Weights of a small mixture-of-experts language model, trained from scratch on English Wikipedia.
Size: 13 layers, width 256.
Experts: 32 experts in each of 12 layers, 64 GELU neurons an expert, 8 picks a token, a softmax router, a shared expert of 128 neurons.
Training: 732M tokens, 7743 steps.
Below are experts of layer 6 (counted from 0) of a mixture-of-experts language model. Rows are named router (the router's row for the expert), up (a neuron's input weights, with its number) and show model dimensions 0-127. Each number is 128 + 24 x the weight over its row's rms, rounded and kept within 0 to 255. Numbers have three digits each.
Before each expert's rows: a language model's description of what the expert responds to. This comes from a sample of Wikipedia text that the model never trained on.

# expert 11
Description: Second pieces and initial capitals of non-English proper names, often Slavic or Romance, such as Zagreb, Zadar, Modena, Edmonton.
router:137108093111114072119123085115137113130124119102144137143127066129140138087124145124122119134138131150145119133164150126121137114130152114135103158113153157147164158116124172147170138129124110095163077120091107122146125115182108132157125153116124126140133101135125113135118086121126100119129053112084165135155099135164144149148116125153127114119132116127123117153111120118133110111118
up1:128141120134094120089161102108131142124127126180141112077115168111120066062140121159118154158121141104161195140100086115117163113104194128144128097116099116145146122110124124111112149070089124108074145129128130116148118124126137133155161100092131131108125122147093124118104149169173149121108116150150159117130110112091115159167139156147147094170158133140122128134159140120075087126128
up2:108093095160122124142117115141128155102127125132111132158101102120094156118119169100154095110156120122142100092135131110112126134105130166076165157101085079102110106121154141121130167110152065161097123092130088115126125131126149091133105165126116105173132124122107137114082146093122120106090115133116139172155144132097191119151117119133122117147132086100152102082147131145114135126156
up3:163180129160167122130147117144146141132188110102071080151159127123120150140089125137123057122160165151104142138122156124131143146136120093132151122141120125161134178116177167177191132173145132144140078130127147124160078117132127119091137136166139159134140093114136126151126129158147104094137125137120121113101093062153096147110085130168139118151109130123092111137137145067131092129121
up4:138127149117143115135151133142166163134145146138143129152099151113176152144141121088118101102154103154137103144134085165167117117086117129156157114129123156095136122122107081147150132153115139128154144137103111055157134150117145093110142119124136142145157129140162094140125105105117103142100119110105183103152138139146112130144112094164147100106111143115119155130133086113127125108077
up5:165114129116091132158164105157089144143104101153128134109138140098134154092126094145149151119136129134095121150122128092102113099128129138152132129105158132113150063127153123108146153124126154057105122169142132117132113076109127142122087146171138136145132124148120148086101122165102109137103154112118146154167137130129130131142095184120151156153072166121091123110061129155110141110094
up6:087186146129135107158094094137153156102095098164141138118142152130136144108122104114156123127134147137116161116134128095088110101107105085096136144133136158133133120118097080119117159129117136116129110108120147118103083134129116153136112129118084162131139089159138141125119115111116154155128141134152127157101161128119136120147130099141195083123137162135140145088106141114145080151135
up7:145165117145122145114138099154106177170107131100147134111096114106175139114156124089100086121113099164133133144134105159147079121131132172133126139131137151116102122127145115087173139126102128114161121186098143117141111157147104121143103159179130131108107179115149102107140133099112153123101163144140101102099124137118122088124111125132113118138064139077126107088139120116086128146133
up8:122137153116143123109170135130122163132141119140096101114135149104130121084155103089106169157137159130106170126172120116146111165149139153152113114111106112151128095157175144132207116098103109147117152127117103139121153128156181156111083120145181106138119095164108101105130127138124112119128133124075101152103093139157125100116116103152136131116145112093138100141139118107079166097095
up9:085175155132152103160111107103116099138108073122126119094131130094147170151135152126159122116084146154149068144125121132125112134111140102130121143088171158133142144068115164128133169170130166188120131121125097120082086186188129107098123114136091113143141108158083143161146080136129120103109117121166157106103127124125110164132101126126153145149155115134137147136158109133147114107103
up10:117121118098144135155109094122160160160082167127110091172119124094142133128069146133159148126103142123118110162150139143116112140139137131114157144136159143134123115151086147152136160097165126123139133124097141086122105136130165114095124141084142122079129060118098147105118093142144109135164160090128112129143112122133115172132121116152096125150120103141155138150124067118107108140146
up11:129131135138126145154092066159126117106129106134133119107155138109125143116125119085110118168125159178144110131126159134133075140101132144155126133117166109171090153110154120161137114151099120102104131169096158134140140125176053123182149112123112136144098133073124122099102130129143130152145142148123168133121155129100145160134068079167129112146139107136100115150126130123154067154126
up12:104119120133067088108156097087107119133131145109159133132139127111133116158115121155119149141129152109079132172141113086132144154128122153130103130118146107142146122113126116182099160132135150127142158129120118190120130106065121087198084146112119150164120128146151183119149126149107139117088167120112122097137117149133103131156088080112120176153126166159154142136126148077133125144164
up13:168094151093094121111095109131138146129115123136121104094086144110120158147153168107142173119101120155149112088123129132120086164100128166104124151099135082161101123110177111090153139093137090058145138154156145117134099069132122139110148113129107166112153125147138145100111134151108144125088147100128123119111116192150173136134128134134130180130158085158110152124098100140095087151101
up14:102098127167098149109167145122177164125108139105083139145122130120165169146128128058127131144124138135094130145108125133137101138107144124111121135149108163100094123108099127135114097129106096134160107118151145129134132129086096130129149144156133106107127087151117116069131163136102174204072129148143134110132150093150116139133126125186139120121106122125157163103097116147120098108151
up15:121116134145151109136146162119104145141152134130129173157137114120098131137164120121145106141105130093105118085114179142120069150138093132102130143118155123156121068130092129129108137145133178130092106137135146103148198159144117142125132147086134109107091135132093126165141101131165099103103101104122164124118119126128122115149138128146163084098125151118142155151112134151120088133122
up16:145087105114108158136118125111062109118136121079105131144126099138111148116140130109135110125185076111134116139139132113170122138132110153120146131124128140103086179134115163105152159097131151114173126119116072140128053165124081107156158119122181160134126119137143134060119171126162139116095099114082085103142124177126135149099125108150094121122148150159110115122163158142138160141146

# expert 29
Description: Pieces inside Japanese, Indian and other Asian or foreign names after a first consonant, such as Kinniku, Yoshihito, Thikkurissy, Tallinna.
router:106115128154128123112111149130153140119151153162138114159073129137153092162144130137133117080127184094132156127148182136103141077149147104087151121175145099144148161109077105173123102123124101117104054145127164124114149073121132129123161119142122131129165132155141128130121136134094090170137121139141125102136119091100130127167123117122129117153140101149101129127113172106137144115117
up1:133140077138145128182103138125151151161152145153115131120138137117123129074143106138122124169111085141134112103107124107149111137144121159148125128167108122102144153118082096168133136135111110151147093117153140172108106128198151130107124131112128179095128130105143123151176132127114131122149147133164133155148150095169112099116105162119127114130116142140164127143077128130129136065133
up2:066127135143138121130149106116119147143087088109099125150119162135161080163131123118084118121137114171134143105180135153124120122087081132143134096141155108131140115102162126112106160139072159114131112130165112127150132110166126139136149097124110107162111142120142160162095123117117125101166106148129169156077130084081163091155114137145160118104131126161152107143128127128163108119127
up3:123147116130095135085126137175090115066116119176120155125142123114162099095111075103136085159151160143116131159137150131136141126125130111147155107094124123163102188160091141174112134147116173144107129156123146127127121083118155119129090161125115105137167117108150134085096141093136136111118110105134099195114065115120148127155090091133136141124129115123140090137112135136154129116166
up4:131123102154119168116117124154134136123125141148111169108121167133109119118110080136142128134129186123132121143108149126152128090118132125095125131110083128102135120120169150120135144137128095149107133133114128147143134121131125106138116102116145127119150123155085093147132165103162174082145134122130133170121155073115137133124073142080156142151100116084141149152102136131160112170143
up5:125140108129143152123124150122152127139147112082077164130138131112116124150128136128133108133134157093149133140174144129154117134121123123142124104157129104111117102148075111116134144137081122121138111131102122138085112130122126138114164104139091119125159146181103145120124069138115077129126167151123105094122124160131215132144171114131101162145147155188121129122141111147066153135136
up6:166156121114132145103112120125108181074093124165132092099113130162126132120164129100115115129092103156179136119067147119108111144150137110150115137128103110154126138138109089144146153139174116135135117145119172137120173157143121135095112127126144162119167097109155136109136139105105109151113113124077065110156116130115104094162136147145122126139133130115130136085161140073116141166152
up7:156146134136121139129112093142134131122091102136143106120123111088158113124114118143171109149073130126155138127160108134120150121153115142130187116135121152097137124121155123103096179145142113152146103105149147097139121120178157176115126176097158107106162110136127140150107160108100123108159105095153128116116142053124136115164129134086155129148132115101114126109144122095128102103098
up8:099112116128133150118109159108135129122162173119187109127107129142133088136155118147173091136148116137118117088153141104122106119114075170127175171154114095135133070137111160137115109114159113105170156147143119146144115137077155107140144101133128110110117122138100131094159197143158106095159075120106100116161141118123114117112146140146139108123106088113167140121124127139122148097147
up9:167145123106125096127142142172096119132070119166104101085132142164148128116085181089115151153109112148149121143116159144074153148131100093150130118134096168161142117118132151154165129143102149119159119120141126124124170151149122147163120094119172136121166127136137083135133156156151140118115143164124137139074138128143122106161164155121124149132151105156133126130125095125120141120133
up10:149066098106116163125141144111162163123088130055133103088063131129120124079143126148150129109105117157155125115185113140111121134133143146127115088134124116117137108119122094110157161109173132153146101143129132129133124115143157137151084138145100148111134133109120127104113132162145175132141096100170114175104081108123144087122167146142146115124151141136118147146093149151092146123184
up11:132134124147198095063126107149125170152090180118149121118131130151144156123148129131100118102140107093152113101123177119143079111160133136186155151135113129134106169090136134145103173116120130132129178124142142138116112115131111134128134144130126138140118142136160121131114159126118144180163121143121109143093143122150131142098149109100107132154090154187123109143150085135132125147123
up12:128173136107170125085081112095111112099145085150131121150090141132122108138112123120127104131108114117155144138117077167154140117147188131163126097133120108135126124103116102131135146130149158109125091093124140171117139116110164131160134096120120130114141130140093146119094149125121131133164179131137094152153167153111130128138122149099097135130130122098118104103158159096110153170167
up13:117151123106119155108129101117132081106120157135148102144111108107129111153108118144100091170085091105133124157106155124156135141117098116119130149123160102146119162130113131119135129134093119123112128168153174108068136089118145159154146161129141124089132104114148173117121165146149103120126120152140172108112161096146125151132156150103111112127154139094134119134099127111125085105061
up14:124126114180176135139092077120116141118129123135122128144120122127099112135121146088127099107164092147134129141130104125145113158145153061160161104117127128123133118177119156114134129114129130126158111155148120133108141161130107148093191112135157151127086124122112162153168127179117130159167117149129132130109106117078112106094098131130119092146113126130110152106138134103114133099132
up15:156158129095111142078181149148141131166105129075160107123105149059115126094193165138092123138118157135095157112074149131131143118129120082160123138181121094140111117155130151116146147147095101167123097108166109142149140110124096113091130134171118138130149144132119070153137104106083143120099111148097090093134140132107142132125122132124119151108120173138089129111117151112121119122130
up16:129133180096109103141111177149161116185128122106153147146132156120097109174144137124152073089149156159123169160124126156116171120098081097137153098121135130144154122122110169148092148163149147157113123132098098099136121106157149155100113130147161133092187139159126127106129142164120150151149138130128101128094116136098142141134092154127123105121138169122134123095122137130161151172148

# expert 8
Description: Line breaks ending list items, headings and table rows, plus year pieces in ranges and table numbers such as 1,304.
router:185111158101095112113135168110132133112120170123109149169117145099085106128132114137136086118137147104168117119126099121144113112130105056106136130137145113132153138128149109149073144109113127135118164112126124145147108137172146155130122150124151097127110179141115113157151093133155120115124175100096112149102139123120151097120151131102156172090165172140094119146104150084073136114120
up0:134108139134145169132111126107154135121172141139159167149130110139130135168113156143087109103142104102091145087116138151114163154160054135153128130133167136143106122113137137130120134111130110122153166185163082126116136158104117150185080141171164111104141142105126129146131113142140101159114109088097155136098116155129129136154131138099118120144144138085129145115098128149150129175142
up1:136136158118166122129138104124175121170111126116141132139137113098154116096103067128129129180154102111138143125098071115138146080127161155169154165119193161134145119090146152149114131108135121147146131122091165139110140119129114114180154117134156115128120127110130154131146062130101106131125118139087121126102131159118103123110130146131113172142132130149141149128154134133129118173096
up2:168143137121124128111161128151085103118119155137144092082095129109113173138164132124132161131160107103143149094113148115132195158120114083156162076095122128120140149150096142137138118101117111122129150122083088138139097156120131169157120127085112146112116137155129132085149103107143080133133118150132164159141138144145133140124147108143124166179078139127137138132131115087126170098101
up3:151149122100152106114153122126137169111123142160185158105097115129131136151126127134159131084185161122101128121131127105117119145155123126130145105111139106108129121101143131088153123105107093128142170107140112166141120087154178172130136140150204132129136172132127134131125116133148144148139092127172143125101116146116110123133160113158099117133101099146147119137119103133162140143133
up4:145143144095126092145148086098116124152137110121120143125131140126163084121141153083170110143118132133135070131134125125097137103054129128134116111123098131111115169147078177134121150140152082150132121126095121166154139126121103118142088145105131118145059123128112100135163207079156134133110103107137152101156093098166127129117136141136130150105134159171112086131122137127151165103154
up5:132133102111131146139145115165138066112168104114134129174123161116125130131115157142104164097164085135154150171101092140144103087139142104167113147096151134136104138150126069134139092124150130145109133122152129126105167172133139100087113126106125077117107154144144097145133149094086091121124128166125108101122094133141129095122142086146093136115131080166132118094134135135152134165134
up6:128161122145133111115135130126084137143153095159101130115077087135101104127189205140139137127123113086098121164111108132182126150105127127152141132114174107146094138137117084097138124139161150139107111148097137134158099135167148141110126122140102124173150140194125100140136081116121117117130133147131151143116134108096172137123135142094165129132170136112137143112117128114119157115169
up7:134140141099091110092090140114118167117127154146112127136140144118099097117144115154104096130130114124081073071099164123159116131102113144131146110137152146143150108142093142129113156105126133177148137135094178152097113102171095123135131128150119127176103146140150133141110161129107140120118128115124133202146153141129169118111071122099130148146140152111105136163134121133090110138132
up8:118123130062192117132076143120172136136113155153113127159101139092117099153139122130137095121134138121134093136178111106139154092139109174107111161102122152140152106150131134150126127112141126122131105124133121135112120159124131092103169122139139121120119114101105186170119101117164133122139138117160151156091132106120120120138145107123175160128144138102142109108126095116118074155137
up9:139107106135161112148131126116119135128146128110106148126111133125118108128102116143150116112114139178125093120115078151132131084135131158160100125157167163108094144146163106158139143101159111130142090115146124092110130097139148127145139147146130134138095139080070122079144123107125101143126069124123145085159145124091072131110162138147134168091086099127129142136174131108119119140140
up10:150158128142114131115124090110163113124163168171144113086136162083080111107148086154180135154175124101076118167134133151141104140107113153123159107169137125145123171100114150142122147139141142122119172094083170137118130135135129119137101141157111124120145134108148183122162146114121143115148105076122150135152135135081152115103165142096139080140145128132156132127115128146103111103093
up11:169122141182137153177091096106124097118118110111135122143114108087147146159098153133141105131112156097136125152182108148123089126131123149178121134138132144121146118165109081083122109115136091121117099139098100094070135103117120148138108099122091138141132115145149135182132118133112163183122161110144119105129117120123133103144119072117120112156144133181121137096166120118133124119149
up12:133131093127127138133090117157114135106128111142105162123135152116136123109105154138128114112125140104158097177146106128153149128123101168156155158158150119131131104106115129113139119140135144137079116115147148141076134105120111148146107130158185101152166128083127097106084170127078148123138144121125129112112090122125148103113123164108133105135127141127147139165094110092124146150149
up13:129124148105106128122093156105123159119119145114136141093115097117152143149146121146158147160163108159120139154132108140162090130127147149138150178137111136098124098117157118107105125118116126115100153150175156120151098135134143113106137149144102157178044146110116092127116141178087114127162141063111150129112150138116140109140133145114127142123109141125124161095120112097109101130106
up14:162142172109116152141118143117080100121135124121113117119143132094172154137111105129126091154127132109149128110145145129151116113185122139142122169081151101054129125138190123134116154116145125122133149100111143162115114100127132162137117130108185127142113122091171136082137107151137106101123125127143127153140129105127126093120127129124099131117103144131137110139103126100118113141166
up15:108158148094155093153124107121135117127134113155145101110121113124135090096132141130129129081103135151142122068117109150124179109143191091152119120125143155132126154127096133102148107121146137124140115159099121133150144121120107119084129150141134115121123136123135135125077132095160129104147078123151084098136137127126128126152135143145128135138126061098173102127110130115101130086112